Experts of a small language model.
Size: 12 layers, 72.2M parameters.
Below are experts of layer 4 (counted from 0) of a mixture-of-experts language model. Rows are named router (the router's row for the expert), gate (a neuron's input weights, with its number), up (a neuron's input weights, with its number) and show model dimensions 168-223. Each number is 500 + 50 x the weight over its row's rms, rounded and kept within 0 to 999. Numbers have three digits each.
After each expert's rows: "comes after" lists some tokens at least twice as common just before its tokens as in all text. This comes from a sample of Wikipedia text that the model never trained on. Tokens count by the router's weight.

# expert 2
router:527486516455447530532375561530460472472426443460504522596505412475533430535564442543551536466526457516481450534479513483480522420607466474434420572516468485523502535471
gate0:469420482495565480448497491470514450455590519487429541608523511554482512463486388513498528549475547557526495447540494560430444524472510467509569553547514452470466480523
up0:619446536459477498481518622501506519531475541569588476461515535445530545461498545520533410453467456492586559528508491489565513436513477533522415535453498482608568489455
gate1:492477558451439505551423450505401446441468500486534454501539516525529450601594520578385518594500486583536553535580399522417524470458520528439530480438559549497544364516
up1:481476464554549464414562530497633467520525497553468512494417488485488488389463439466606446449520477421521455473372591474548443523551525459570414589525479451506412560501
gate2:440466480459490455493521498511484555553536471546537477520479453525571405443512420525492428487500434476535486532605453496517573546382546500430601498563603555470554497550
up2:455505467522601569560554453525654498535441493483476517488466600474416549476537500523490518507419524585455468469577433487507505551603454527457498442419405540488533529431
gate3:470451473533595485489483451492582453532548498435441470491533461534491552477555468432471463523433506470417414581560558508501491494489503534533525627522535478469537519570
up3:546505533432434529496550458511429533486477529508524475525485546498561475492493503549576578537518546534551603440459451517530495541468514500459457402491411514538536527447
gate4:519609481572408526484496553488433529497544426556557519513508441434467461633521530575483542480411503535505521553475506467431471439483577572403492546437508454541432356596
up4:511462473459601451499458470618471453490481564384428481573543513539547589440531488411505465526558451441410518464483438536572558503453494502583522487532566550466570619484
gate5:549522462468436590454417492481480486547478527539524423419511526556419439501474385546532441574545542469523545549529546491551502640533433473542359418461608481567494468470
up5:468525578473588457535476584453470469515510479496510499566438523598576479510496452459420555455400527453418484540534439436528409518438451489454502541546324515548480565498
gate6:495447529549505546502604525469493460456443554399526493488490404557486434502468541433554534542534532485514471451496465560524505536537495494447529549483480518590524512501
up6:453507510535412446582480560487381504538549554541432523500523515492521568468563487452562458490526398542440577522541597493524505462502487582469507582460549467465475578427
gate7:461418487537566534367567563432517500472527494542516500509541452546490479435521428473438539515455417530487462487527541387531488462497584565598492595440513524486438565454
up7:660515483459303505612489519526480488575538486458492465475483515571476477540573485531527500456517597402525533514516467578446456518500406524462486444553505450541519389495
gate8:475593506518407502506496498441455484621512592497472553494444568402541525443564413507480479448403548560466460554442512458516515419469454402502486469453494414456542424508
up8:413557466437434481458463547494492508616507522467502514513449493449495502414571458440482495506415588582508426586418551469493474378500433474411488450493494451436538498513
gate9:508550484471570480450472525399477490484551513549530508544491550459505525568535500424504512486482473602451421513500506513604506576534500520452446530466528521464500512398
up9:520503495461502511489509521397480495501543475531584500492481520423404480570535533349537515463512484592500438537528516483640475546543472433470432515469503494518425509479
gate10:476561504567458561542439450437534478480546484499510433592440518464487440484447523514463585523504381525465588529427524595604446511557469499485491589476480511416602513538
up10:492421410467553420476573487550448486517408539442458561472568480520498513506469476474563429513477576452502472449587464464455496476427513482439568454517517501581398494505
gate11:530437519499529541491512506553455419407524439463500386460542448456573411491557508495474507495528483392528481453502547552433474562526456532498544459463489449516511543461
up11:513497635566465481521489510414583523453473517493538530577539549445522532546502510616541447516466528477502558463464498433530564518525495489436592544496587419403522435531
gate12:516531519464430487463598581526551530536439498496471528537512538543498428539522538524475548475596417489457558492492475515462483473542464463498451438618528497565511412518
up12:543460478502485483454420481521452501439503472496503476487436468543471567493491463467528484482493596563607445478442534509519525515493542514498536559400426496435489552504
gate13:403542461458433472500419569459565472426513554591458562469518594524508411469493488553440574460446454570436542495498490566471479454593417538504400531572507417476535534456
up13:418539511413456474565457523470562497512522554554458558457512556524523437446474521509426545468421441555442548481506533522510463480616489503443449527583465442495504551426
gate14:556479417504505415559504549449555477460416560477536407376538542503541427400382524499523579532535537556482477475452543493508592511514479480539502443469479534515428500517
up14:557533523503534530490536553490507626512524444576560525508492504593489469509414463478515503518541447507510451578459427472539532514412467521534491546464495492519449495470
gate15:568485533534447506532481487510521555493494566477456445541508454555522452487528569542513489547396454587492463507519599558603464472575486520407468538456571453452487446478
up15:596515484471490531504548483516561509605491618560488518543489489463516469581511556520533460495488438588547502473516518527437483467562578509505428507416488503483499448455
gate16:412582488575465500529557565485545475515503463390574505485515455552547543490504518480546536442515515529551509508455573572530453514410489570432616563626452494521548434509
up16:452575465494501560507592567492491439632500537504570483549532463517557584485465514565565559466458520501555543515470548534562552560508479501461546523485485525510457557547
gate17:537557416509515509487479501449432540473490576473463485518464570429551489435511499484473538495437524577508515531541564420533401505554480448562522515473537557486608377471
up17:488479562562510539550473385460447550586486465524526467516527517566535479516494488549583506519507472410477494555470478497470574453438486550526562512548500519503495561506
comes after: " ", " | ", "| ", " on ", "1", ", "

# expert 3
router:490513529518395441519476575615486515516514596481411460528483536486507472619503464533456549517452487491502557437526480526477529411459538553549503504450500406426489504463
gate0:417469532531444585595543421503475492490416589499517569418493489505614507476507425481470520506436459469542525456510534511446435680480448526423435515459418570466469536520
up0:499500472532564440562499536500510551552490539465563441454522519376510507510555516488486465488527530503501435541506427535461488401375491421525602503472633433506545434524
gate1:466410548513523467466552523470543435436548529533505504491484475515445556443415605412466438546528473491416493511467420540456406482447488430517490505403407492490546486490
up1:488533471479511542514493479537431446548402470567584557507460433485608518484521439498501475488576493511543510558447499486541525521482452539454452514532505547468511529451
gate2:484467497499473477489557514486491445516553553532430613483450501460497591561510440451484461557481511531516561444458513520426435479506568509573514485472381481552508529521
up2:589525543515521564452472486538485485516463464502532458515559528485475413451502555591483515414513519482440493561503479492548540526512461546421482527576589516457498481502
gate3:485508548510427516503489441546505481527421545518510587513453500515525476556459470470472587506460493516526553527456507414507543506480450434555521390506489527533400557603
up3:517555595524443500534520438528472500514419618598542567530501508539452531557495480412525593511462476477581548538480549404516498564520490426529508359512462483513414565513
gate4:478334535481525507539537489455488570564525478405513489526555498460412491452509458513514544556451541495498595507532546466442482468470501477428620530558608441551472512524
up4:525351556537487478574545491495509559586548385468529471544494529454475478403510558531508497581519519478567597476447559471471472460441475491447581554573550460549469450516
gate5:563464496548422524485504546506472474485476489424337568522497485484459562534481540495491535483507591512496479410505509558497444564451529428437478428562449501432477401424
up5:613375583502444585510485528478500459462433472456426549481495502423508555478417541530404552586469603550456461526551442652575451540433500511433505428617467505403521463414
gate6:469481525449466539467531509511590528575584409465477509457450561599470553427513514472520506498458517532411559452513466489450544528529492471513489443428549518518558489522
up6:494463490450607383516487512566452518546527540499480444425500498448520470457496520534573518479522430561582486440549470588393518540530455598522480541560545429597521567437
gate7:510441481518536462510524476561457536415524457536523474583439459663449432558510469504518539441511461437451509551545502538544474546491513494469484502543554431619422512625
up7:467504428437464429544535500493521515426433562562554505517476458540482420532579481503571485475555393501554528517526557537577536608546575504496498488520586446498392545531
gate8:603510527426507499399490497499497432498503555502519509550474471455454523454506518504460473569482454456481534460554502494580454529435531535554546539503392463575575537515
up8:594487497386530527443432523579477472484564598485500476558427436437469428474530482469549451542501433437558503450473526538535499549461545534580515518380468503509547523475
gate9:572532502425491494526513587482506482515505509500585415351572402512468472449476547467429600484399518472418420537530590436484491568478559420531517544503561492524519461477
up9:523558444442500491580555592423488498516537485452523444459534525540439415554431461501408609519538528441455461438551443468487507509500580468434462545455543433551513536498
gate10:459562634518402336483516545517410463552580449511514494534467538417508483547531484490436538393414504531536487566461475557499602566537483515429391555466474461451518459481
up10:531485553557503467445548528494494551490438456519424480497555346391478440485519513567466431413453500290553492537459496492408552548451533514458517524525482473454566493472
gate11:547519492530494510490436474539507525523486495458404458536425541529514524457489470498478511565538512493415474440388527422543448410512437483488525439450398534420520492540
up11:581513469525470420498476458550534520517488483520419453588425481496488566439481467493475473574484477471484460449423574470531474467498416524412498440453365536505476501550
gate12:421564534572448437520526493498531477497441514539451518479536516466485474569523462447479526628451426620538483534524454482537475506491580537504491485515537546538602486460
up12:490421479520498501467572599441528515500494450547462574524558453507560571552640488488530468554485469513449512585457472462550590462571460524537489492484548413548558567580
gate13:520515466609469440421477548479512533514542517547499527488521495422559431477531485379469481550555554581464528436508571490542543584531472517533558543584477561564508484532
up13:463465449566538523499485516496484435577499471521562535431534438498564453479584537475457490484555511490601396505469525440635542539461520519541397491547496543557376448463
gate14:459529475486573490462460475505546507467474502517524422551557517511506519583451492463465543463541473508401472583463516431625517508466444552415515461501545561475568451492
up14:507575476634475466524423533425411375521573516451593442431544501492470525551524459495473521543512491433464444472468503483546511478506539578462492464559527501475487445476
gate15:497523496557517433566365538493485458568610515517495525477459515427531441481508473517474483441506495552499434451464464397546548514480524518456546484480460499544498479545
up15:527502487405443560510488511497511593533468540454577534575542646522545489503507514629521475542466518526573483502463496431504581474480539492558425440489492513391517417509
gate16:517456527533451480434491568473576472586545445528423528560540528479469483519448466576549486588477473582508513456468447550496522610444507497503488503406485522660487506500
up16:473577469457598498483503466561468513385457551465502459431493387507582495526568524471459480464462519474481504527487506481489466403540457568529512488563499489395494471455
gate17:540549472548506447524501473437509522525571484505403552519544508546578519391535531487566452557439539466507538449446389535494487486485591480503561469534424500531520508533
up17:459433467418442583460504561576477478455423574443589419502494468483460508590475499560405559456528491532482420560543589490547542494528460497483443584476616461450545472431
comes after: " |", " | ", " |  |", "2", "0", ")"

# expert 13
router:515496437503490469595401590561495556509420541467555524576515519487568494634481547543467572481505452545465465511509549479499477454454556408450483540464560514519458518562
gate0:445541521520542587529548456422525524432531480425490520475613444513555502481532523346478553462481510510459532498462485474471577646520502373534470519503536491505478498475
up0:487523510515520544548528468477507483491600425461497511477538512525584506438525578386500549487467490491496517531444487472469531633553503393519438516499488540488516379498
gate1:471494494507435519543502417482504444465558491554564605509523583490442505495456512459465451440565507487433484495442460398536443529437614528449511558512419504473543469430
up1:480427415592436515560494529495494520569492478529476601473436532389507417558525524454481461405533460569517520475458497518459516488438363425500522419579514434582425513549
gate2:479544505536528476553487588508437424495548504526487475422456519516503504474586447439588459505518519404496449392467538523570430568517543484526552455486572393493603543504
up2:524559533536496477489483581530595446496372499501411489457578507521539582489564546425428447497479414529600472437515478539444565511463500540561611563555457457522550586412
gate3:529654532534566458600450403459482549554475525437495509543545532541574521486547530485508545544545489531551429517471468511522520535483507511472548556517518512493449502411
up3:541381442428479552432501553491522432531493483501413539470496503513345591583473486506491547576502595489532649495492485343538418511515467504536483463433465562501506553514
gate4:472437558574459354606444478518515530472459538444496522554452566426421432491499480491446549530479453550490485490519493533520416411476462579466480440427525509520508562487
up4:532431548524451409538434480514508505486461472537493528527529598498471456503507564569413556498485437544394465534485494515603480526481511528466454437471505515480588505532
gate5:539572447558516419479454563483538517434547442469569508454467503533522457547562474501471475428524487534536506489429550526517464478501543488491520569449512505481489493485
up5:489622493552508417491471608472526531466571455492542447491467490544580489553564523515515441436519483506524457433451591511447439487481515421490482565430530460502477476528
gate6:566513560580483598500495533453490539492488485397479483486517536513563528452503542535497474527523460512451509501443473466437468535577530462530460472376590457562387386427
up6:521439505558468477443496513504557540483440568456483552510509499484554378465494462464585494438481505424578566565529538508455540489453507474477458461473580460553431461616
gate7:517471536583492534480543545485495520414487425542579571464515467525456460554509527493488463483482449482465515565414516509549518494577493459451538494591485518481377484513
up7:480494567531460503432440503448413489484513463550490465401480346490480517535566462421512603514511451438539554502409526419497470541476525515488479512420471434566555501466
gate8:487473574436457495515560487494456473535448495517523508478508441560524529441505514488577519527451528478402503516412431483520556480445518524583519455568554581530569495520
up8:501513551476499506385467416508534481519570466581395544533580519466494533597523557457499479505491433530454483595446529533493556463531492417554492487527519588541519539527
gate9:533528509559551591499459437420429409523588484535482457487578491451540565538502577435536508550455523518434511544472534581500552458436521532506432470499542495517507433462
up9:557485552394444523590468487467617540480527443515505618510449489604460394468469458561579473543495500420545471505603395491566464483479495458559546499508476481557556494557
gate10:485393495592446525565495491562494517504555521417486489450487604608535513563516519496450667443481388418524546462508669501553517527495545513490577470461461487519444413515
up10:497454600515502522417477522467493538427459480501520517570492461510436469548510502559555368517537521478493567465504389522495399459466473474455468492525525560500648516570
gate11:501571510478465501398457537498497467505483486434582497426451501509518407467464507501445402447462448448410542561526546499570478422518501568500523519476545567354546553417
up11:524415463486564527522545509524536515540497519542408491546507517422473595549528537530606547557533551534571451428464446528442509561492436430491451512493441508581451487569
gate12:480466438523564450540531489522486533428464528500532542528552486459421533528498442469608520586502394536463461382401434444462501499529555490584435519530499474597569485486
up12:515429486512571450484459506492616547530494585454426439542506568503630496586559518474506536479535568461499525516502501503593457516438443449655640498460464477471541551558
gate13:487459550482388492478437460497565493495499483415538538474499531381448492508366547571568451509452573572529469493555430557545550492425520461507558522505562419508481542510
up13:517543482419557491525575553461433487475483481491476452451551482636483496588534494490444545532560521481455483528446496435449424534610448500439473416495488542477657498503
gate14:589378549476453483466437381492496516428451562459509500543613387471481526572409429539515561580502521534468527549540558505463527511483421482497446529445498485525448487496
up14:440576417547534475505540663513508562497504437572540445469391639543519477464582525465464477426499479464503494441491421492535433469530548523477568453522531554527584461480
gate15:552543569532536432593546476500484421507447405507540605519447409555486526473474574501470616531451554544514583501562501491599479463543441497492465469534453556550553534503
up15:491466481480522473525484488431476558472578447521655539495425464556460495512598556571496494475454453482496507498447472505481354496538409526395522549529454494481417540498
gate16:496493544480524532460462422508524443508528510513459551596565500445483510497487532524525524450471525507468662572478458459491460525478519543414592561453498445555395448427
up16:526494459458508517534485415508526424471487516587449562558560501469503531466473593569501500418460524495528552582439527533503434521505562546372613548492511446543487431464
gate17:512572465506584522599463588470519516544509412568512504545398588574511376490519586527518558472460492628462551520546570454469500465532437488516498522414515485545468622536
up17:440488545447476563464445476522477468466543404463441537468541419444528526554384515531542491489470481456463385466578465486571495504516518533512440449543446488520441472400
comes after: " | ", ",", "\n", "3", ".", "–"

# expert 17
router:558560484483437487458518613567463495506503537542551579580554450555562451584575573582477493483459433474539559532446491580510486492506479530476554510521502445453470506427
gate0:478395516543549601492483535460440430507464452519489528602512606530506469386501560557496526485485399502475504566563527551412471422542550528546421417492565505493509512537
up0:509562522440413395503512549484445554558563445543558477476449374488535578478492509446475547566500522489447528550491494553529531569507517435512485506537447520553465452471
gate1:453479380551573521512437610430538480446515482498459409457514454464555471419630472514409537475455596423488511499415510498541476462440496426559413521521523558431534492431
up1:497459392519509511508471584476530490448510526454484474517546449417548470463643495462434551428449555455535486475398450507556480434428468419514448535517553546458546449418
gate2:465565565536494472545536572481483448571544508447565560504557437521491476499525474474420476490480577592562596503530546432512442466592499481400468452493442440488592597480
up2:508500518506501532469504463493662507487433524516470414453538598544501536546496531448572490494482424428516420481516573526556434458447596601464531480524546469442486471480
gate3:554454515473497533428476449577490432587499386499463571541499606485468525478478610525524501564451528557428593529390527442625539512553460465478496422569479445478481467544
up3:513515507528523415460462553408489559542450502484522479400478503457604525625520540499460414391482595413518484511540578449481517542468474513548555422451528506508478501650
gate4:477451565527463501446515535510509534467521431505503445502507422543516438525500483485552530534484472560435595328431518500502540475463469524524486526554505511581507470462
up4:473496561432476485479526448513521501534485531515463485471556448496502535582468491507529399442530474525623476454452552536512485426503526481494448572475452480562562433439
gate5:496452487512485389552477517522472566411553498451494526578519516570492489536545572381530543445458530400471462474512506419576493555456434551539508501481456529523501517393
up5:471506516508553478524592609531462554490540370479553598463501531489469466516471476492502555447481539539516477538513531429564490452580498473528433479531483394504504544448
gate6:601602490498463457500514541491444448500490522430520489533576520552490514494560526550523527484411565569542540467460482602568466544404484498474475544534533551605597512428
up6:450440495479537557513436452529562550483516456522464527477458541449505485510430471499520484518572517473511446538535507409474522422564529514531474494480493446421337489521
gate7:481485503505530629487530516457557533545418434515573476513606482525605563526527438447533633486495469401355486463435545518486480565439448516549600551446610524432454528473
up7:502524537505449407551506482541442454465605533469450520444439543449466468513474534505506427554506533580638523505545503532431474484530521498387455537540430463633532501554
gate8:566493577589530562354534463560504573534506508427504515500454448470510537485521460524546509558539582526490613523546465540565523569462525479510490514528548527553473443563
up8:509517484493531484507415446489475469442532545487406431500530541514521521496509595460522544429518521420555517428453547419412525491413458368400464462597463519483429496487
gate9:577400433445456635521583526436551521490400573588530491408564418577494554545497511436536501488426450549440513476504445591459509576500521461582559506537536466474499487429
up9:529393410442543588530566607455525466499375559568524486423543470548528506527528491467491492499425484558384525467497437573433525613473472487574548538587466430466533466459
gate10:613496486492535476463441480536471489493522508573414434522499423525492598402430532467407485561476497407486535558576525511528478517465543452466629463526486497462448526385
up10:451484496512475504476561505494522507495481550419521604519449577483532437536623511464590521554579526537488515518496465475494542506467503546524446594444467515578580456515
gate11:469527497573477534484486473506470482468501500498371587523465452585523556477455537476516468484568515435527488404488485498522474430419588482426495410481453558512531533423
up11:518470535495513444481503553512500532468493527543623449474562611436485448548505505538473513500444503571477474556485505544458475489554430511593514566502547491451486523547
gate12:513543434496464476427424527517563494492524482521545474534587394549549432420565477492483408491449447440550538469571439536539547456541511555580424548535504445537418450367
up12:420605601556505389501450563521537566583463443536544462560532533548518361515548444489409458508476484530548526469497492561506564513420464479562477499562524477512541418533
gate13:589465478630425587488571470477373534515504506429398521553461510476513365490532532565460538515491489405502537540471537459491517461488581527417515525435581544534446474475
up13:567414500619382580479589459451446551541540495438400489534433448508533371550515533554424497493528544348528513544481569473513533485476554518398481556434594519521460528522
gate14:561381425559529513529444576536380541467609489471507575540544461452536463488466518474515464471504507444362494474531551467516440414453489494564562564430477467554514540431
up14:529492468635466490515509622538430545465565390474521519534490479484559509515509462563575482432510549488447535434542562553439563423550470554556505472556495443487497531486
gate15:494423416466412455490502501528467563460556535574542530431447414421403561441479505541500466400552533480486486474544536442438570525448494470614569548465477492415411475425
up15:501500565519543520513505524481613526579450461462497487496467573493533412479518503410463446531505436562515510532534377504508505482518501534473380469486558551557578499482
gate16:416462451511520512514551519458581536476435468553542549490429510500407512519544454504474448524481511556447532623448547612464499577480543559521461528557497539504469528557
up16:467439447519535522543575518455510495412450444601521595438449511526472509529481498487505486545442489502446565612493580602497485558524556574469425596516460505472480530502
gate17:532502516496504404507441540512518545495490531553633560521459497489479599525511468467430497542428469542591464443507489482440546472491563465477521553480547552564497545514
up17:505472464476553433459436478484545607579500519507500473442411440492403489452479434459427530464567531545546530552519446490595467513480474534460456445460532523515586469493
comes after: "\n\n", "\n", ".", "==", "===", " |"

# expert 28
router:482502523425508526502466546699531485448534515538545557560516480477565517562561533573406567465548476466391504464500447515511398481613548536493464568468458516545516562485
gate0:469427512500436489524517511488393463545517511595429461476491467586538493489562558495508430526487550487494493525468455506516510346489468461479415462491520501486455527454
up0:483374490549501530582469460379558480424522522478498502502526461500499587491543507429434469513474531601491485568573470446403593616576439585462496490507575572632540582457
gate1:466505525468520554481539554512503590515556552441465507495437567604462559492556479430489444476535558551469482513548490498476560485512551543481534490393501501492483384493
up1:519471534472447594478525578490543529532540543461439465494445497566457616479522454439506395465551592521528504535510503473480568488541548484507552559374503444470561414534
gate2:539437448502516534517488507493520417547597497511590508427390475500506537489462452518526540441539617474552381539472461539462478553550618482435533500528491547463487521416
up2:476564544550471477428534507484428453518438395496429512534535478515436405519494517528486426507521470556434510496489446498450542571428462631598467513462509477458409592585
gate3:567517468494484518465476441512548558476436447457478561580501480498481534496450438489406509526475466432431546544401605418571456515485468526480491511516455505518622377458
up3:493498524460501513472458445530466492535510502443469547581535485481559517523493493464401519414524466471456596549447530457568514557397526524451446570522485461509506514495
gate4:491482371581461471482589513523583531437544579496491466537486588441540492479549540525530611567474479516503487493543513501595497443452594543541429517444508547455421571505
up4:537547586469507496558486471513386476576509438488499509512554415620531482523503437490486416494555505449475540512474509466395530474539449453485531489537490454500515405433
gate5:528436512516428558459488506545557543512504486552474566539540477529483429422477503496508508582452509611444487545508528488555495551483557512494460488566557478439491548527
up5:564524545428472546564516489539505504506613472445587404481437531533470490526531529549469529456433507485521498485466479433497560432546478516492526532465422517505509473457
gate6:557548482466565504621556490519586419490481565455516430494496447554511543393507529562435463452446488543471534463511391499458528541551499530553484526504448553489541500578
up6:478550499552506585504495464473540569444497521583403423576527449573557600569479459526492565534491438592481548533482510466471520510538498498508534508509571523431526472572
gate7:510501548572557477521523493543551503444513449470502583388518410464545537449517475415551458416533475446541517541530494482386419466531508511591529578440450472407465426430
up7:511466399470453520497520503475508533486529478507461487586455554481464461533461517573470557572554515543520457433511478519575556505544502524428492418582558466554473494578
gate8:579533481488528498445491469387538562341471483484475508555515447512471475465522410460487529403571358516468547499477512550407575548414457511449500534561498440477464512560
up8:517464504497427452509533475468602548410490384512508548489480497428562552493484429508528513602468460452471430537434548573496475389505539471607413450531519518504528508492
gate9:487539402468533516452537504473489414465547504509500467487461559514497578398462635450565516468492476515487527531484462499503454535494460564529499481464567568527508476439
up9:504474470467420467478436493525583534559465483607537486525484405470512474580541460508421520519525548547538453540480518508370515490543498451472488488520437384459489520583
gate10:558459463512525503529521473454587535426458519550477491520485524511551520431534557532531466405522570461467477561473545494508451521437466540486481528560552496471526469438
up10:537491400515546518530505444480566557472494465517506527540544534446517441484483495511561443449525556462458405573464428521518418516496464478479486517485543560457540537467
gate11:510490470508558546428524434512527547425473498547479518604505422500454529470580529518459526444474486464487552469497506423549549480485504516562475492476499515591480547509
up11:526571425493510529423490425506508547438474532562468509571495418485419516458501496497437511437536505396510516522515532402548532458537453551549515516521509506563531529554
gate12:431511507526487558596543513479541426425637423415524497558522540462488451459551466502438562536522468484465410467443485514540511456430565566470466526574549485545456543514
up12:517510452457463436492509410501521481658470512580579524515410455459444557518509495530492537446495537593447513516543462566537556586529483442502449457485557484506527485489
gate13:515502539462524544497409521448504565591516505427519465563547402576557501450568561464489451417446468482511545447513483447421500539398485450533492518548416526534476478509
up13:576449476474474478474495565496505543477558535598464513472543521551499460438470461533497608498509498498400501434499493528501523511481531566510544541566491521410501514488
gate14:477461474567615447577450501517462439558585462500466512524543544443488524535532562511447403580495487544528477499476471588457437519555530574524427511558549477436568489540
up14:460411527498452455402540571544540481409508533525600497581397410477522414399501439496461493433484531482525598581539486414461604495496418365535512518499573531479441455521
gate15:517498529602622358402531455485483548482467554465464511506534477531483506497504527425545541383491554474367593456556558627406439447495456495427570534547560465471555415512
up15:537525463533495559392469478608499420490528471562479573483546469499445464575504485468411514528468557450463465457543513523551470471528423445527478562564559574465517508471
gate16:514374507509516574485588457471540475495515528447532493460489407387421524481517506514491622462589537570510496487462560500546531564477566437465509505403482461562530470427
up16:418563443535509488481592545572469574553467403454517488530535469593548449516497556362567472539492517483525509519478446547484504534402395540495558487526529520517472462467
gate17:515463497557571483533495517540491560536600427468426536463596500543498463522512577558452475476391423468430541569471455492399526482435520533495500530533566505533457540471
up17:527563504480477416580465452496509531483546458480535501466610491449446500546496417471491584438491458511508542482456525511469531478589554598489502449450516416500452521530
comes after: " in", ",", " of", ".", "\n\n", " for"

# expert 0
router:575533533516411522533423623597340473537455499507472474601464375520533449534530453486532532475573504585539536522474424583490434491576550489497558530508494478418517548482
gate0:467453509501465427549426425494556500545495435489415527566517453455436551446469593420460515518577445471463534532375529570528588499552570603519475513513442502499491576488
up0:469485437476561501461579506524392532468521538492552466478517597543531441500526447541511438470420532545501469446570560431497454503466486475499478429432519412544445446524
gate1:492508553541547496520500409563464519398536486560516526479475499417405443478511550549500507567426591478460475449497572506545519582511411502481433479577432502528486471509
up1:510489532503459525514534503388510473587494474504448548500569519517580524546404525496634518538577447507485511508536459458542480435440570604548546553444567472605565565473
gate2:544549549479515509400530592349479474419560459504474441494463473487521552504453486476523498473585577537433463469496596529510499473516489466424450437481545467520459492524
up2:528564560560556482456527483511416423457499533495437601535504483503522506509511574527559441527401474389423522469550459436526416495582489572480551542378481517497516496465
gate3:531476374443449509411456563496393522568521573517488492454499566388468403462500476511539531486506470509507491491464471477511430442483500516513442453495492551396529495451
up3:439540552483574506500495475469540425399469556443505516525431421546479570518505496478473432511525492458446523521540538567559494485507478454531540491489562406589502545567
gate4:565507568425579514513460543538436459365566394444521513549479535464660532545607472531582518490522541386579451530490568485438564426461477535454472386435449521525515555433
up4:399492543495434627514516467441484518514521474452431559460483497508409516616495475559574512476446427411479582515563459508547498514539505544439483489526555457546465501431
gate5:525573497577580437447552464441397495453522452459502547500464487497527504489531536527575512521568455511494584487498548499470379531513411431505589464451486480592547540459
up5:492566528551542490515415554557438459454436498623476525479499456491610526507594503520553503478533468594520488510533423503457501518494406529471545610447584507500512537418
gate6:397466479510485567496500538571449557551544465561410410430559489542489476519528365533455438486563481502533503482421474541510434543484548482435417517536406484496541371460
up6:564522533523469462523515500485480487424440526484522530579441444449494555506566592457581540557482505489452501511551491426493488479558482497567558428387578578549463618546
gate7:423483483533602443539494563543457388534502519469497463519562406515593563544559568474438409517460517486542500558540507495520480451440542577508627528486528486584449543463
up7:454490508464583379560512459509482535613493492441499489474616467507551485576566494509469399504466490526518509542518571467574534465505553674485564516464462513549447516542
gate8:464453532368564418519521438517524447448479534511572446438569549549506391528442489574410438471555550453473546514407503506476534477555570467495582471486438471498422521435
up8:530516516583484603477416496477448532541523522474484536610432493479513591490474497503525549526494460534558511497557455491478441519438454515513433524440553587452523521517
gate9:536463508440626549440640485577550480477508580505448442538562524596492449521524557548508521448481495580450465535459520521519416501464550610535531510447527437545508476446
up9:459534501540378425550411488476490561433497462488530557476496492439472531527492464485475508580553509456491569534509456510549544493446546387463431434564471603426538495557
gate10:476461482499517533441434471468498491594447531519467497532535520571482577515483438518474455562509551539495484423524442489477666603494526457417455480539462461543441541488
up10:489515510484517496457414519490501525556488525516401547519538484556537555456455472524512405530498581539515480460518404479437621559481523445510483481555446461489499548513
gate11:520487636488483510482525612404533532531531544436468490439453495523427572451500532440564508455491439513513504534576513424581501608514488544421538496484546484541463469527
up11:481505445496429615570436475505391512433466469602509587536586476422486480590485505478488561560527506437480406525553591471462518439482488571505468468481547483468482462541
gate12:495494379465483466561560534489560470457520375464519472514501461549464597498505532570492526553479554557506612474442520548509416490571518505434533496548525551494533517494
up12:571509475484521563460452500451419580476525575604527520497508502491410487463385494477488457510455506493518450574557461431500531450416464431529416491399474503424476508467
gate13:485491509515523414557525482532458491528597462485432444455522549501449447526497494507426543526537466425521543488560544498580601471459498518485423459488487452517476535476
up13:449502469538474492533525550549482480455498478483535563550481442444466505588508546408531488566476429468510553543490446468650543498562506448553574448378434471526481562501
gate14:450522567500486504507476495423460482480451562477392469535515435496470481521505567559399448439512487488547532535597533573440560588471460501523533492478454515543488473486
up14:421459550495486465550440476474544483492438521495345469493603494495467465578474521549397501449475483469557510484621519524451551516424472538472509533496480452527513465482
gate15:443451519444477470493450502506576438434462513594540562479461418503602594503524479654511493548529481598465408481488495679464507423466520513456576500576492487550591449505
up15:513422569520591502492521414521507548518509492385464489542520545489340449441489449361505459394498555463518564459503587387523514557477475469478420563462491486554418498503
gate16:511468504547501498521465579571528507611541483534461484543512563535507447460487468556531461562469362465524445499495453391514433513529424503532434494587517571485506533485
up16:494532463598488476437482472569506518553519432527590422490496475476554558485525515572560518556452496546486486444556465518530446525480413552484445472552549512492459490475
gate17:508468601536526471516540520510479497505519501555507469479500427463535496598497498478538465454497413453542538513574591538594485467465513455475455593521482616498546414486
up17:522532421463427478494401524530484456541495529525598537485473559502461464404349516531686481633444501492513446564496477413448563512510511550438518422507471447483548503550
comes after: ", ", " in ", "| ", " (", "–", "- "